config.yaml
n_layer: 12
d_model: 128
n_experts: 128
experts_per_token: 2
d_expert: 192
d_shared_expert: 0
activation: "tanh_gelu"
moe_layers: [1, 3, 5, 7, 9, 11]
router_score: "softmax"
normalize_top_k: false
routed_scale: 8.0
balance_loss: 0.00518
balance_bias: false
n_groups: 8
groups_per_token: 2
init_std_router: 0.01
lr_router: 0.000393
vocab_size: 10381
norm: "layernorm"
norm_eps: 1e-06
tie_embeddings: true
optimizer: "adam_variant"
lr: 0.00251
beta1: 0.9
beta2: 0.99
grad_clip: 1.0
batch_tokens: [32768, 65536, 131072]
seq_len: 1024
train_tokens: 378900000
steps: 5306
dataset: "wikipedia_en"
Below are experts of layer 5 (counted from 0) of a mixture-of-experts language model. Rows are named router (the router's row for the expert), up (a neuron's input weights, with its number) and show model dimensions 64-95. Each number is 128 + 24 x the weight over its row's rms, rounded and kept within 0 to 255.
Before each expert's rows: a language model's description of what the expert responds to; "mostly gets" lists some tokens that are sent to it at least half of the time. This comes from a sample of Wikipedia text that the model never trained on.

# expert 37
Description: Mid-word pieces and accented letters in Spanish, Portuguese, Italian, French or Romanian names, such as Val-enc-ian, Atl-ét-ico, Nicol-ás.
mostly gets: "í", "è", "ñ", "án", "iv", "á"
router [160 116 176 103 128 131 164 158 120 131 107  95 167 153 109 100 152 152 122  84 171 105 122 125 141 141 134 153 150 129 137 127]
up0 [123 149 137 141 132 136  92 123 106 136 121 110 146 154 137 114 154 118 140 136 117 127 104 176 136 155 117 143  94 153 127 109]
up1 [141 141 144  99 106 126 154 126 138 147 142 139 133 121 157 131 130 104 127 149 180 131  96 107 106 159 117 131 109 101 130  92]
up2 [ 99 139 150 123 168 117 155 153 190 113 137 147 108 140 155 126 121 146 126 118  98 152 178 106 122 118 186 146 110 162 148 129]
up3 [127 158 135 103 124 129 141 118 113 158 126 129 123 111 130 111  80 113 142 147  82 147 173 130 141 104 103 130 111 142 131 121]
up4 [161 132 113 119 116 138 122 149 160 160 129 130 119 123 143  93 136 144  81 137 160 147 113 118 128 116 150 144 141 146 100 151]
up5 [117 111 158  94 109 117 163 131 132 102 181 136 136 132 118 150 111 166 138 106 121 168 126  95 162 124 116 147 149 106 159  91]
up6 [132 131 181 128 145 116  72  86 135 142 125 144 124 106 142 110 129 131  93 136 128 111 105 131 136 124 148  77  97 111 140 119]
up7 [124 138 133 151 141 124 105 148 137 108 132 130 119 116 127 141 110 104 113 116 156 140 129 145  94 143 166 119 143 128 156 108]
up8 [127 145 147 105 115 131 133 119 111 128 129 150 104 136 111 122 102 148 116 115 113 116 140 122  69  72 142 120 136 158 135 118]
up9 [127 130 135 135 102 133 140 152  86 178  98 140 134 153 127 149 129 174 150 144 121 143 134 126 147 154 136 103 129  96 135  55]

# expert 54
Description: Sequence adverbs such as also, finally, eventually; cities like Toronto, Chicago; years like 2013; and surname initials in sports tables.
mostly gets: " Toronto", " Chevrolet", " quickly", " finally", " ultimately", " 2013,"
router [114 140 105 114 160 164 100 135 116 135 117 107 142 134 100 196 159 140 155 113 142 113 116 160 124 139  89 133 101 128  85 134]
up0 [109 147 156 134 135  87 128 135 134 134 166 167 123 143 150 102 112 157 106 132 125 141 150 127 128 110 174 142 129 149 175 138]
up1 [146 133 155  81 117  74 100 149 135 121 133 165 110 128 155 135 113 142  70 124 130 154 112 112 141 106 172 146 159 155 144 123]
up2 [116 156 164 107 127  78 138 150 122 145 160 181 128 122 169 143  92 112  99 114 111 131 121 112 122 132 177 117 136 152 141 143]
up3 [128 105 149  83 113  91 152 181 126 140 155 154 136 134 145 125  99 109 107 100 126 129 140  75 137 153 176 138 169 139 126 136]
up4 [168 107 147 112 150 113 121 156 134 141 134 120 130 176 143 113  98 124 105 133 145 122 166 130 150 128 175 133 120 157 136  87]
up5 [139 102 168 118 141 101 133 148 118 148 155 179 123 131 157 120 110 149  90 116 124 157 143 116 123 142 183 143 137 130 163 125]
up6 [135 144 162  78 122  78 131 183 123 148 129 159 145 127 136 165 122 142  90 111 134 136 131 128  96 108 160 104 155 156 143 136]
up7 [162 104 183 117 133  97 135 149 146 122 169 140 124 128 165 116 110 159 120 104 127 122 117 132 136 129 146 160 163 147 155 108]
up8 [131 112 167 124 105  83 143 170 143 157 169 152 127 130 158 135 122 123 102 107 117 146 137 109 147 129 173 116 147 125 166 121]
up9 [111 124 153 118 105 114 122 149 145 154 132 161 116 137 152 114 117 136 109 133 126 158  88 114 125 134 166 160 129 130 169 121]

# expert 51
Description: Quantifiers and comparison words introducing examples or comparisons, such as including, such, same, more, than, Like.
mostly gets: " such", " more", " many", " some", " following", " same"
router [123 121 140 145  99 146 123 144 176 171 138 140 137  90 157 108 120 119 155 106 148 122 121  74 141 103 130 129  87  79 124  96]
up0 [104 110 102 135 128 117 126 151 121 117 141 141 122 140 161 157 120 149 122 147 140 131 143 100 143 134 130 152 154 119 127 148]
up1 [132 129 141  95  78 143 129 133 143 169 150 145 125 146 130  60 164 108 122 122 114 161 103 133 155 118 142 142 110 140 165 131]
up2 [126 135 140  81 134 136 123 157 108 141 127 145 142 137  93 124  73 158 137 119 135 123 103 124 141 100 153 143 140 103 190  95]
up3 [106 132 142 113 162  84 150  95 125 121 120 137 127 132 130 159 114 129 130 135 167 155 159 136 180 138 137 178 119 101 160 122]
up4 [123 178 141 111 123 137 124 143 134 140 122 156 100 131 120 132  78 121 106 128 148 136  85 115 137 129 147 140 133 170  83 131]
up5 [118 104 141 141 135 121 123 116 134 144 123 180 189 116 123 127  70 138 139 157 125 112 147 104 134 107 131  90 147 132 161 179]
up6 [114 120 146 139 130  95 136 115 119 129 135 153 177 107  85  85  79 132 136 115 133 103 118 124 174 131 133  91 125 107 147 117]
up7 [ 92  84 121 142 156 111 109 113 116 112 114 142 166 100 141 157 126 155 111 128 115 100 135  94 139 142 138 147 159 110 131 151]
up8 [126 101 156 115 113  92 127 155 131 109 186 145 105 124  91 147 107  93 133 139 105 144 145 150 123 157 137 129 116 141 141 139]
up9 [107 137 173 114 131 112 133 178 131 108 153 121 138  86 120 128 168 135 146 124 153 156 160 136 131 123 141 143 163 112 109 139]

# expert 17
Description: Empty table cells, mostly in election result tables, plus comma-attached word endings and capitals in place names, such as Jakarta, and B.
mostly gets: " ", " Al", "r", "ra,", "ah,", " Tr"
router [115 139 104 114 162 163 101 136 116 139 119 109 141 135 100 198 160 139 156 113 144 113 115 158 128 139  91 134 100 129  84 134]
up0 [126 141 111 108 121 116 119 109 174 125 143 168 148 138 167 137 160 131 142 141 130  93  75 148  86 163 174 149 137 155 166 161]
up1 [130 133 152  98 129  81 180 152 174 159 127 174 129 104 173 142  83 149  89 117 135 120 149 104 162 134 165 131 118 132 153 123]
up2 [132 125 155 133 110  90 148 147 129 148 149 158 132 127 171 143  95 140  98 137 116 146 132 115 118 117 183 152 152 132 146 134]
up3 [149 115 153 135  97  91 153 123 125 153 154 170 121  88 141 147  86 101  97 137 144 180 126 101 101 129 172 118 118 134 159 116]
up4 [ 99 105 171 101  96  80 136 147 144 158 154 184 121 139 129 148  82 135 118 119 133 134 153  91 135 127 164 151 141 126 148 137]
up5 [110 135 174 125 124  54 144 174 124 154 142 169 122 109 184 149 112 128  86 116 134 155 115 106 111 135 175 142 130 134 161 120]
up6 [118 126 180 136 160  79 126 145 131 158 131 150 148 114 168 147 117 112  87 133 131 154 113  92 129 160 187 154 146 137 154 123]
up7 [158 130 150  96 129 100 142 160 132 158 166 133 141 125 157 147 137 133  97 117 113 141 117 118 127 143 171 146 160 137 119 125]
up8 [123 147 207 117 133 104 136 133 167 132 144 116 149 109 154 109  83 158 109 134 101 124 140 103 121 132 156 149 166 116 138 127]
up9 [144 124 162 114 122  94 136 142 139 132 146 182 147  95 146 127 106 134  89 111 133 155 125  95 135 167 180 138 147 139 147 119]

# expert 46
Description: Prepositions after playing or signing verbs in sports biographies, mostly for, against, with, after, as in played for, debuted for, scored against.
mostly gets: " after", " against", " for", " vs.", " despite", " behind"
router [132 159 130 135 110  81 112 116 116 141 165  91 123 128 105 148 149 161 154 158 152 178 102 126  74  70 136 171 129 114 145  86]
up0 [116 146 104 119 146  97 104 127 154 136 120 124  82 109 156 135 103 146 109 152 102 152 126 178 157 153 131 103 135 103 142 152]
up1 [119 120 118 147 127 125 119 122  82 118  96 124 152 122 119 139 126 133 132 127 139  90  96 122 111 161 159 160 132 147 176 118]
up2 [108 158 143 129 111 120 140 143  90 117 137 152 114 141 144 153 155 164 124 134 119 152 152 196 152 185 155 147 124 141 133 125]
up3 [ 81 120 119  81 131 121 114 107  88 134 112 108 148 161 113 140 132 142 138  90 126 167 151  87 121 148 129  95 150 154 130 143]
up4 [ 93 117 103 106 150  73 197  90  74 147 169 128  84 113 168 132 134  92  86 117 162 141 138 124 196 128 148 126  97 161 154 131]
up5 [134 132 145  54 122 128 150 138 133 181 183 125 180 164 119 145 110  52 148 131 103 167 122  91 111 125 135  78 157 138 106 144]
up6 [133 159 128 123 117  80 153 162 142 106 122 152 146 159 163 138 119 121 131 131 157 109 127 161 133 181 173 139 132 174 170 147]
up7 [145 123 138 115 148  91 149 129  91 143 146 161 147 113 126 108 114 130 136 141 105 113 165 135 138 138 133 176 138 113 126 150]
up8 [208 103 150  90 100 134 158 125 106 140 156 120 143 143 124 129 136  93 145 138 103 144 150 110  69 116 126  87 179 118 126 145]
up9 [127  98 157 100 109 117 130 154 145 128  95 144 154 166 137 151 134 121  97 106 149  82 129  99 182 158 159 127 144 144 128 141]

# expert 58
Description: Word-internal pieces like at, ath, ast, op, omb, rop after an initial capital in names and terms, such as Cathie, Pombeiro, gastropod.
mostly gets: "at", "ath", "ast", "op", "ost", "ap"
router [160  91  96 174 140 101 146 115  78 103 133 102 153 130 103  98 137 140 135 123 146 102 116 172 128 152 139 132 151 132 158 123]
up0 [118 196 140  95 107 147 104 131 165 130 184 134  74  77 150 113 133 132  91  89 116 114 119 110 122 132 155  97 137 121 106 115]
up1 [118 181 140 114  78 139 151 137 132 135 113 159 110  84 146 131 108 148 102 157 135 133 137 163 110 151 106 114 128 113 124 116]
up2 [125 124 120  63  88  94  82 175 114 129 175 148 129  98 121 107 139  97  89 137 136 139 171 122 128 133 126 127 156 108 142 169]
up3 [133 145 130  99 136 158 150 136 108 164 116 166  89 124 153 119 113 105 107 123 162 137 122 135 131 151 105  95 155 161 150 130]
up4 [120 128 110 124 121 108 103 119 146 137 148 105  90 105 111 171 108 156 138 139 146 129 116 114  97 126 162 114 114 129 143  98]
up5 [119 129 124 145 120 128 134 163 111 158 112 140 162 116 149 125 115 141 152 165 166 150 157 148 100 134 110 107 114 107 165 144]
up6 [105 108 184 102 113 100 150 139 134 163 180 120 151 130 153 112 138 134 116 126 142 142  88 114 155 135 139 147  80 128 152 120]
up7 [132 133 138 133 110 126 140 155 121 153 112 135 137  71 179 142 168 133 150 144 109 112 183 148  96 129 145 128 102 101 159 167]
up8 [145 144 119 115  94  98 197 131 119 113 113 142 155 162 144 103 130 154 136  96  91 178 176 129 157 109 151 125 147 108 150 159]
up9 [116 118 150 123 140 109 134  86 105 137 145 122 121 104 134 124 128 122 137 101 154 134 162 108 133  99 143 113  73  92 148 101]

# expert 62
Description: Syllable pieces inside romanized Japanese and other Asian names, often vowel-final or long-vowel: Fuj-ita, Kun-ih-iko, Ry-o, ō.
mostly gets: "ih", "iy", "oh", "ā", " Ky", "ij"
router [164 153 104 136 155 108 129 115  96 115 119 118 148 107 101 139 141 125 151 127  70 136  86  85  79 127 146 140 140 131 111 133]
up0 [167 130 121 114 124 139 110 189 109 101 127 176 143  96 126 104 107  91 121 136 122 133 151 114 140  92 136 119 136 111 149 111]
up1 [126 161 114 174 125 100 114 164 129 159 114 201 127 152 124 139 120 108 104 149 124  85 141 160 151  72 112 129  83 114 117 129]
up2 [128 114 131 158  48 108 123 139 140 193 130 142 167 103 165 121  85 114 143 109 145 155 121 102 133 134 121 114 131 181 118 115]
up3 [156 119 107 125 128 138 138 136 122 148 150 130 125 176 136 139  78 122 136 124 123 143 169 136 112 146 130 131 128 103 109 133]
up4 [120 183 138 157 117  99  97 121 129 101 164 121 137 168 127 130 130 138 122 122 125 140 156 100 142 153 126 133 112 166 158 106]
up5 [117 146 153 104 128 134 182 139 116 159 110 233 130 123 121 120 122  97  56 158 125 132 147 160 118  84 116 128  99 155 122 148]
up6 [108 125 147 120  76 122 148 162 167 107 128 126 120 138 130 130  99 147 118 148 113 139 149 115 126 138 142  84 102  97 121 112]
up7 [101  74 128  87 153 109  99  65 133 166 137 175 138 146 140 138 117 101 146 136  93 113 187 134 114 116 140 137 144 112  94 147]
up8 [ 91 121 152 133 144 113  88 163 130 154 135 115  68 105 117 103 155 117 153 153 100 159 131  97 129 122 123 103  89 166 143  85]
up9 [125 103  96  72 137  76 129 159 113 176 145 140 123 156 135 133 106 136 113 112 161 138 152 107 179 144 112  72 100 186 108 162]

# expert 44
Description: Function words linking a noun to what follows, such as of, that, who, if, plus name starts and Chinese characters.
mostly gets: " Your", " Andrew", " Hunt", " Our"
router [107 140 103 112 162 163 100 135 115 136 118 107 142 133 101 196 160 138 155 112 138 112 117 161 121 142  89 133 100 129  85 134]
up0 [114 141 134 124 116 113 143 121  88 149 123 139 129 116 148 174 115 137  95 121 138 120 105  95 145 145 157 141 154 121 147 176]
up1 [126 151 158 116 114  81 163 163 106 132 158 166 149  82 149 148  88 143  81 123 124 169 141 109 111 122 183 141 143 137 143 129]
up2 [112 140 151 124 160 104 125 134 113 164 136 192 162 141 149 130 111 135  96 131 140 151 135 119 113 114 166 134 163 178 146 104]
up3 [136 111 134 110 117  71 171 131 129 147 138 149 119 140 117 110 142 141  85 129  92 149 113 141 110 133 146  99 139 154 181 123]
up4 [ 39 159 129  89 101 123 100 131 159 130 162 165 138 133 156 125  93 145  82 138 111 122 150 132 153 119 142 133 174 160 134 153]
up5 [129 150 147 106 144  80 142 166 142 147 152 172 135 123 138 139 117 133 113  92 121 145 116 111 100 110 164 168 115 125 150 109]
up6 [159  94 141 121 135  92 103 130 117 105 137 127 112 106 118 153 123 118 109 116 163 139 177 112  82  75 152 132 169 117 139 136]
up7 [119 104 143 110 129  86 105 129 130 147 155 167 104 108 151 106 105 135 106 113 115 149 125 105 109 152 189 138 136 142 147 159]
up8 [128 137 153 131 170 116 159 162 119 154 137 147 149 156 144 113 105 118 112  89 127 125 105 112  99 157 174 128 164 147 158 135]
up9 [139 150 134  90 126  78 139 115 131 164 154 146 116 122 164 137 109 153 102 153 108 153 131 111 122 127 176 135 158 136 111 129]

# expert 10
Description: Numbers, minus signs and name starts in sports and election tables, such as 207, −4.9, Jason, plus the conjunction and joining names or places in prose.
mostly gets: " Lee", " Ell", " Thailand", " Ryan", " Fel", " Tob"
router [109 139 102 114 161 164 100 136 115 136 117 108 140 134 101 197 160 139 155 112 140 113 116 161 125 141  90 133 100 129  84 133]
up0 [128 135 160 110 138  95 156 123 149 158 148 152 153 101 150 134 151 123 105 110 111 178 126 105 111 123 178 164 137 142 168 151]
up1 [131 116 157 117 112  91 159 117 148 144 131 158 150 148 148 153  91 147  98 121 125 147 105 121 122 126 175 120 129 161 135 140]
up2 [146 120 155 136 108 123 129 144 162 116 172 141 126 150 144 111 116 120 105 117 152 173 142 115 141 121 154 104 143 156 149 127]
up3 [140 138 144 113 120 104 114 146 111 136 180 156 129 162 154 134 125 149 102 110 109 124 109 118 113 119 189 129 147 132 157 137]
up4 [127 138 183 115 127  74 167 164 140 140 154 176 100  91 151 135  90 129 118 111 162 131 121  91 139 131 177 148 145 158 138 121]
up5 [153 128 170 127 126  93 145 186 134 162 131 138 134 122 149  98 121 141 106  95 174 146 171 114 121 102 138  86 138 145 163 138]
up6 [131 119 200  92 127  59 136 139 144 156 127 156 146 129 163 144  98 119  98  94 129 135 155 107 138 122 176 135 158 135 158 118]
up7 [140 122 172 110 123 118 131 141 135 125 160 178 115 154 155 129 107 119 120 106 145 127 139  95 157 123 185 117 112 119 145 145]
up8 [107 110 116 175 131 124 145 125 123 120  96 158 128 155 116 175 118 148 119 128  98 169 128 126 142 111 123 172 127 161 197 136]
up9 [129 147 175 125 139 101 153 175 131 138 129 149 116 131 175 134 114 135  84 140 137 153 122  68 123 164 177 136 124 124 179 134]

# expert 26
Description: Opening brackets and parentheses after names in sports draws and lists, such as seed [25], (L, (R, (U, and words like because, instead.
mostly gets: " FC", " (L", " because", " (R", " (w", " instead"
router [113 140 104 113 161 164 100 137 115 138 118 108 141 134 101 199 159 140 155 112 144 113 116 160 125 141  90 135 102 130  85 133]
up0 [129 124 164 117 136  80 118 148 131 181 145 147 123 108 149 134 110 114 118 112 139 153 128 111 140 146 169 149 154 159 144 119]
up1 [106 106 114 127 149 101 160 178 156 156 131 167  98 129 133 144 106 162 119 101  92 184 164 113 109 114 169 104 199 125 131 115]
up2 [156 127 149 126 129 100 144  86 147 173 157 139 112 143 170 128 114 161 121 106 131 123 122 104 145 128 163 118 140 154 161  78]
up3 [111 142 179  93 114  95 148 157 162 170 149 169 134 122 153 114  97 118  89 121 134 141 140  98 134 106 175 132 130 120 149 119]
up4 [ 97 118 164 109 106  96 141 132 143 113 149 137  98  70 159 152  94 147 114 156 151 171 146 127 131  96 172 138 170 123 131 162]
up5 [174 141 141 126  91 123 151 179 136 152 156 175 133 132 119 131  76 126  89 148 122 164 110 124  83 101 134 130 126 150 130 114]
up6 [128 125 143  99 100  96 183 112  91 140 123 151  80 159 187 124  95 145 116 135 104 140 134 111 142 128 157 156 149 156 146  88]
up7 [145 123 142 124 147  98 114 135 123 151 175 156 100 121 141 125  98 139 110 112 117 141 153  98 111 115 156 143 172 114  98 131]
up8 [114 123 181 102 157  75 136 134  99 138 177 140 134 126 171 129 120 135 111 138 117 148 144 104 116 145 176 117 141 128 189 132]
up9 [115 104 140  98 128  95  83  77 114 132 127 174 119 122 171 147  96 160 119 122 160 122 110 109 143 149 127 144 142 140 146  97]

# expert 9
Description: Single capital letters and name pieces opening proper nouns or codes in tables and names, plus the word of, such as F(aso), B(YU), X(u).
mostly gets: " Mack", " Taylor", " Van", " Smith", " Rodrig", " Adam"
router [107 139 102 114 161 163 101 137 114 137 118 108 142 133 100 197 159 140 155 111 142 115 116 160 123 141  90 134 101 129  84 133]
up0 [127 144 146 110 112  91 164 129 138 148 124 129 121 137 139 131 113 132  83 116 146 128 111  89 101 132 176 146 141 142 113 123]
up1 [131 126 164 100 148  88 149 154 122 121 168 196 133 124 168 121  91 112 101 142 132 155 150 117 126 131 190 141 127 163 138 113]
up2 [137 127 145 118 177  88 118 131 134 163 135 175 124 145 153 117 128 137 102 125  97 135 154 123 133 155 167  69 143 149 100 118]
up3 [115 157 138  96 128  96 139 153 148 140 189 148 116 116 167 121 120 118 127 123 102 174 114  91  86 159 182 150 147 177 156 114]
up4 [115 140 165 102 138  98 141 160 128 155 139 166 148 128 143 145 112 119  96 122 131 150 143 104 137 130 183 125 139 116 143 137]
up5 [156 103 155 123 139 143 106 108 104 108 159 146 126  73 136 100 118  90  82 146 102 144 148 116 125 129 141  91 184 163 137 138]
up6 [100 130 161  74 150  93 188 134 121 148 125 128 146 117 171 137 112 131  82 128 132 131 134 126 119 147 165 163 146 111 150 128]
up7 [127 142 183 130 122  86 134 132 130 141 141 171 154 102 138 126  87 125 118 106 116 137 156 102 130 136 180 125 157 121 153 133]
up8 [134 168 139  96 130  66 147 150 131 128 150 176 159 128 174 136 108 121 106 121 147 139 176 102 122 144 165 124 146 151 132 129]
up9 [130 115 144  94 136  91 147 118 162 116 140 176 123 121 183 130 118 125 107 141 148 127 127  95 145 109 177 138 137 119 125 101]

# expert 4
Description: First letters or pieces of proper names in tables and award or results lists, plus line breaks and New in addresses, such as L in Larsen, B in Bouchard, New York.
mostly gets: "‍", "д", " E", "ndez", " 0–1", " Jordan"
router [106 140 105 115 162 165 100 136 118 137 114 106 137 134 101 195 161 141 161 115 137 108 114 157 122 140  87 133 100 128  84 138]
up0 [137 122 138 119 111  89 147 158 127 130 120 152 128 171 130  99 124 137 104  89  94 109 156  83 148 132 146 141 150 112 156  99]
up1 [117 119 139 138 125 109 171 116 101 117 155 179 124 115 197 133 102 120  79 148 141 203 112 121 111 145 187 166 104 104 137 122]
up2 [114 129 179 112 117  89 115 142 110 156 166 153 130 157 144 171 141 152  96 129 109 132  99 113 144 136 170 119 123 109 143 120]
up3 [159 154 153 133 174  93  86 124 155 134 171 172 155 146 144 135  86 135 132 112 122 138 133 127 142 123 128  99 129 127 161 146]
up4 [125 134 115 115 141  68 134 120 116 148 177 147 112 125 163 117  96 142 124 117 119 156 103 113 137 154 163 136 149 165 131 126]
up5 [124 114 167 106 130  75 117 139 122 158 141 136 128 134 142 137 136 114 114 149 115 185 119 101 115 118 158 132 138 119 151  79]
up6 [133 107 174 112 100  73  87 135 106 130 104 175  87 163 138 140 101 123 126  94  94 149 134 132 149 102 130 133 114 115 122 144]
up7 [121 128 130 137 154 123 166 108 126 129 116 159 140 124 134 105 113 141 123 130  95 157 112  85 134 125 160 116 128 143 112 113]
up8 [102 138 167 108 152  84 135 134 120 157 131 159 101 129 148 169 119 140  98 127 115 149 119 121 134 127 181 120 123 123 156 129]
up9 [110 136 118 134 146  97 143 127 104 123 183 216 118 127 173 153 102 114 119 140 124 161 154 145 125 147 158 125 133 109 135 153]

# expert 59
Description: Single capital letters starting names or words split off, often in tables or foreign names, such as V, P, D, plus Thai bytes.
mostly gets: " V", " And", " $\\"
router [106 139 104 113 162 163 100 136 116 137 119 109 141 131 101 198 161 139 154 113 143 114 117 160 124 140  90 135  99 130  84 132]
up0 [ 93 142 134 101 132 125 144 100 145 174 132 141 118 129 123 109 100 142 131 141  98 117 124 134 133  86 180 119 167  93 159 163]
up1 [101 133 129 138 122 108 172  94  93 175 119 205  98 163 149 154 107 161  96 129 134 128 118 103 116 114 151 152 116 126 157  93]
up2 [158 120 181 131 143  90 159 158 116 121 148 156 109 126 135 124 108 139 111 130 101 163 137  90 139 121 151 158 128 117 130  88]
up3 [111 125 160 110 140 102 142 175 127 141 109 158  93 140 139 152  96 139 102 128  82 138 128 131 111 124 163 158 130 135 149 123]
up4 [151 127 169 123 143 123 150 170 135  98 147 138 100 103 136 134 137 121 107  81 125 131 140 123 104 107 134 129 147 134 142 136]
up5 [129 162 155 153 178 109 137 133 142 123 129 155 138 158 145  95 126 133 120 116 145  90 132 107 144 125 179 124 172 104 161 132]
up6 [149 126 159 114 120  93 142 142 128 131 153 168 115 129 151 147 108 114 102 119 124 165 139  87 125 116 179 130 156 136 152 136]
up7 [124  99 125 107 148  90  97 116 125 131 114 164 110 156 160 119 114 152 115 141  98 158 137 107 127 133 171 100 132 130 133 146]
up8 [125 121 166 123 141  73 141 176 160 160 135 118 131 120 141 125 110 143 111 107 150 119 148 128 130 130 169 127 142 135 150 149]
up9 [124 102 149  88 144  41 104 144 141 141 136 148 147 130 153 135 108 113 115  91 116 148 121 103 117 152 162 149 142 132 171 143]

# expert 52
Description: Letters after backslashes in LaTeX math, such as s in sigma, sum, sinh, plus plural s endings and numbers in semicolon-separated racing results.
mostly gets: "|---|---|---|---|---|---|---|---|", "    ", " 7;", " 16;", " 4;", " 3;"
router [121 135  85 122 135 160 113 158 114 145 101 102 126 134 105 176 120 131 158 113 112  92 117 162 111 155  89 131  96 130  88 170]
up0 [102 136 118 125 118 108 106 180 118 202  93 131 111  96  95 130 155  98 127 112  96 139  96 145  95 147 170 131 140 124 154 157]
up1 [147 129 122 122 120 106 136 198 119 107 127 131 160 114 132 118 126 138 118 144 145 129 105 144 129 123 191 107 195 153 131 125]
up2 [126 122 115 129 145 128 148 133 146 127 132 148 173 132 137 156 111 133 132 116 103 108 147 123 133  87 159 115 149 107 159 130]
up3 [141 150 145 105  90 111 128 176 132 154 117 140 102 138 174 155 138 130 119 144 139 152 185 131 114 109 165 139 121  97 126 127]
up4 [170 151 131 110 136 138 156 151 128 173 159 163 150 129 156 108  86 108 128 115 129 106 106 120  82 153 144 103 148 138 110 163]
up5 [129 132 140 126 152  91 139 135 132 158 147 165 115 127 136 134 157 128 113 160  94 142 117 130 131  96 184 114 129 129 158 113]
up6 [147  88 124 112 163 121 122 135 114 183 130 135 156 139 109 112 123 120 150  93  81  98  99 138 138 129 157 110 139 148 128 150]
up7 [163 114 155 126 153 129 153 134  99 145 129 148  92  75 100 106 106  98  53  76 152 180 150  89 126 143 139 125 149 148 143 121]
up8 [138 123 157 132 120 121 138 152  91 147 172 135 138 119 124  67  92 116  79 113 151 132 110  92 171 173 137 157 159 125  99 107]
up9 [ 77 116 111 123 145 139 124 132 142 157 160 119 134 145 164 113 120 114 135 154 125 118 133 152 140 136 152 120 185 145 141 141]

# expert 11
Description: Opening parentheses fused with a following letter or digit, especially after a biography subject's name before birth dates, such as (S, (M, (1.
mostly gets: " (", " (S", " (C", " (A", " (M", " (R"
router [153  92 162 123 122 143 163 123 136 143  97 122 162 121 138 157 125 110  85 130 160 142 104 112  91 106 122 118 117 188 101 139]
up0 [107 147  96  87  99 123 138 129 179  98 173 135  94 153 182 117 110 168 168 113 101 101 147 137 123 127 122 166 135 129 135 158]
up1 [142 124 150 150 174 108 113 140 162 133 130 123 175 138 117 129 137 134 135 153 132 153 133 179 137 104 126  84 142 123 145 115]
up2 [128 191 120 162 174 110 142 106 117 140 136 136 135 104 103 119  97 171 179  96 107 111 134 122 124  90 162 152 184  94 115 149]
up3 [140 118 166  98 155 112 141 127 138 103 121  81 103  90 130 172 151 104 126 108 119 102 102 150 119 179 165 146 163  96 168 107]
up4 [146  98 144  84 122 126 103 116 156 123 142  98 117 146 135  93 128 149 154 144 139 116 159 141 168 158 134 110 154 113 112 125]
up5 [130 150 104  87 121 121 147 144 156 134 122 155 162 138 142 101 106 186 120 123 107 145 121  81 146 122 133 135 123 134 110 138]
up6 [ 84 149 115 122 148 117  83 119  93 169 123 135 134 118 133 157 151 120 125 145 120 133 100 100 146 124 144 109 190 112 171 152]
up7 [ 98 143 148 178 181 147 143 144 149 172 143 139 169 148 160 126 114 116 135 103 127 141 144 139 117 111 142  94 110 145  96 147]
up8 [ 99 142 164  90 138  99 153 137 106 145 156 191 124 135 130 149 108 147 156 108 101 121 164 129 154 146 163 174 148 104 145 121]
up9 [101 133  93 112 156 123 162 157 144 115 146 168 130 112  98 119 118 117 145 143 137 149 121 145 117  92 149 109 138 131 147 161]

# expert 22
Description: Pipe separators between cells in data tables such as polls, votes and launch logs, plus the, which, and in running prose.
mostly gets: " Hot", " Dave", " Mike", " Rich"
router [104 139 104 114 159 164 101 137 115 137 115 106 137 135 100 194 159 141 158 113 139 110 117 160 122 140  88 133 101 129  84 137]
up0 [145 125 171 131 143  76 174  99 166 135 132 148 151 117 173 142 121 108  99 103 123 133 132 133 103 140 171 138 144 166 131 102]
up1 [110 142 145 125 126 109 123 139  98 163 166 163 111 141 140 141 128 116  89 125 127 180 132 128 124 130 169 125 126 124 143 129]
up2 [122 137 173 104 124 108 158 108 142 142 111 141 138 151 166 139  87 165  99 119 149 148 127  89 122 134 148 136 101 123 139 142]
up3 [112 122 153  75  98 102 126 133 108 141 148 187 136 128 164 158  93 138  99 129 127 149 129 108 123 130 157 132 131 156 129 126]
up4 [ 99 101 116  71 105 126 169 143 125 134 180 151  72 115 136  99 154 139  92 148 151 147 127 121 124 126 181 107 134 115 129 106]
up5 [111 145 154 149 149 134 130 180 106 167 132 166 144 139 133 100 123  89 127 148 140 157  67 108 143 125 146 114 117 167 143 135]
up6 [135 156 169 120 120  90 103 141 133 175 128 147 126 144 141 119  88 156 106 124 115 168 132 103  93 141 162 116 138 147 143 129]
up7 [127 123 143 124 135 142 101 114 143 131 143 139 165 144 158 110 121 123 115 132 118 113 123 103  99 122 167 136 146 122 130 127]
up8 [135 126 133 106 146 145 126 128 141 170 122 115 132 136 142 126  60 104 117  98 100 148 122 130 109 121 149 140 127 190 158 104]
up9 [129 166 152  90 133 121 110 175 157 185 103 117 139 109 126  92 102 108 111 112 130 156 135 149 152 141 154 108 146  87 165 142]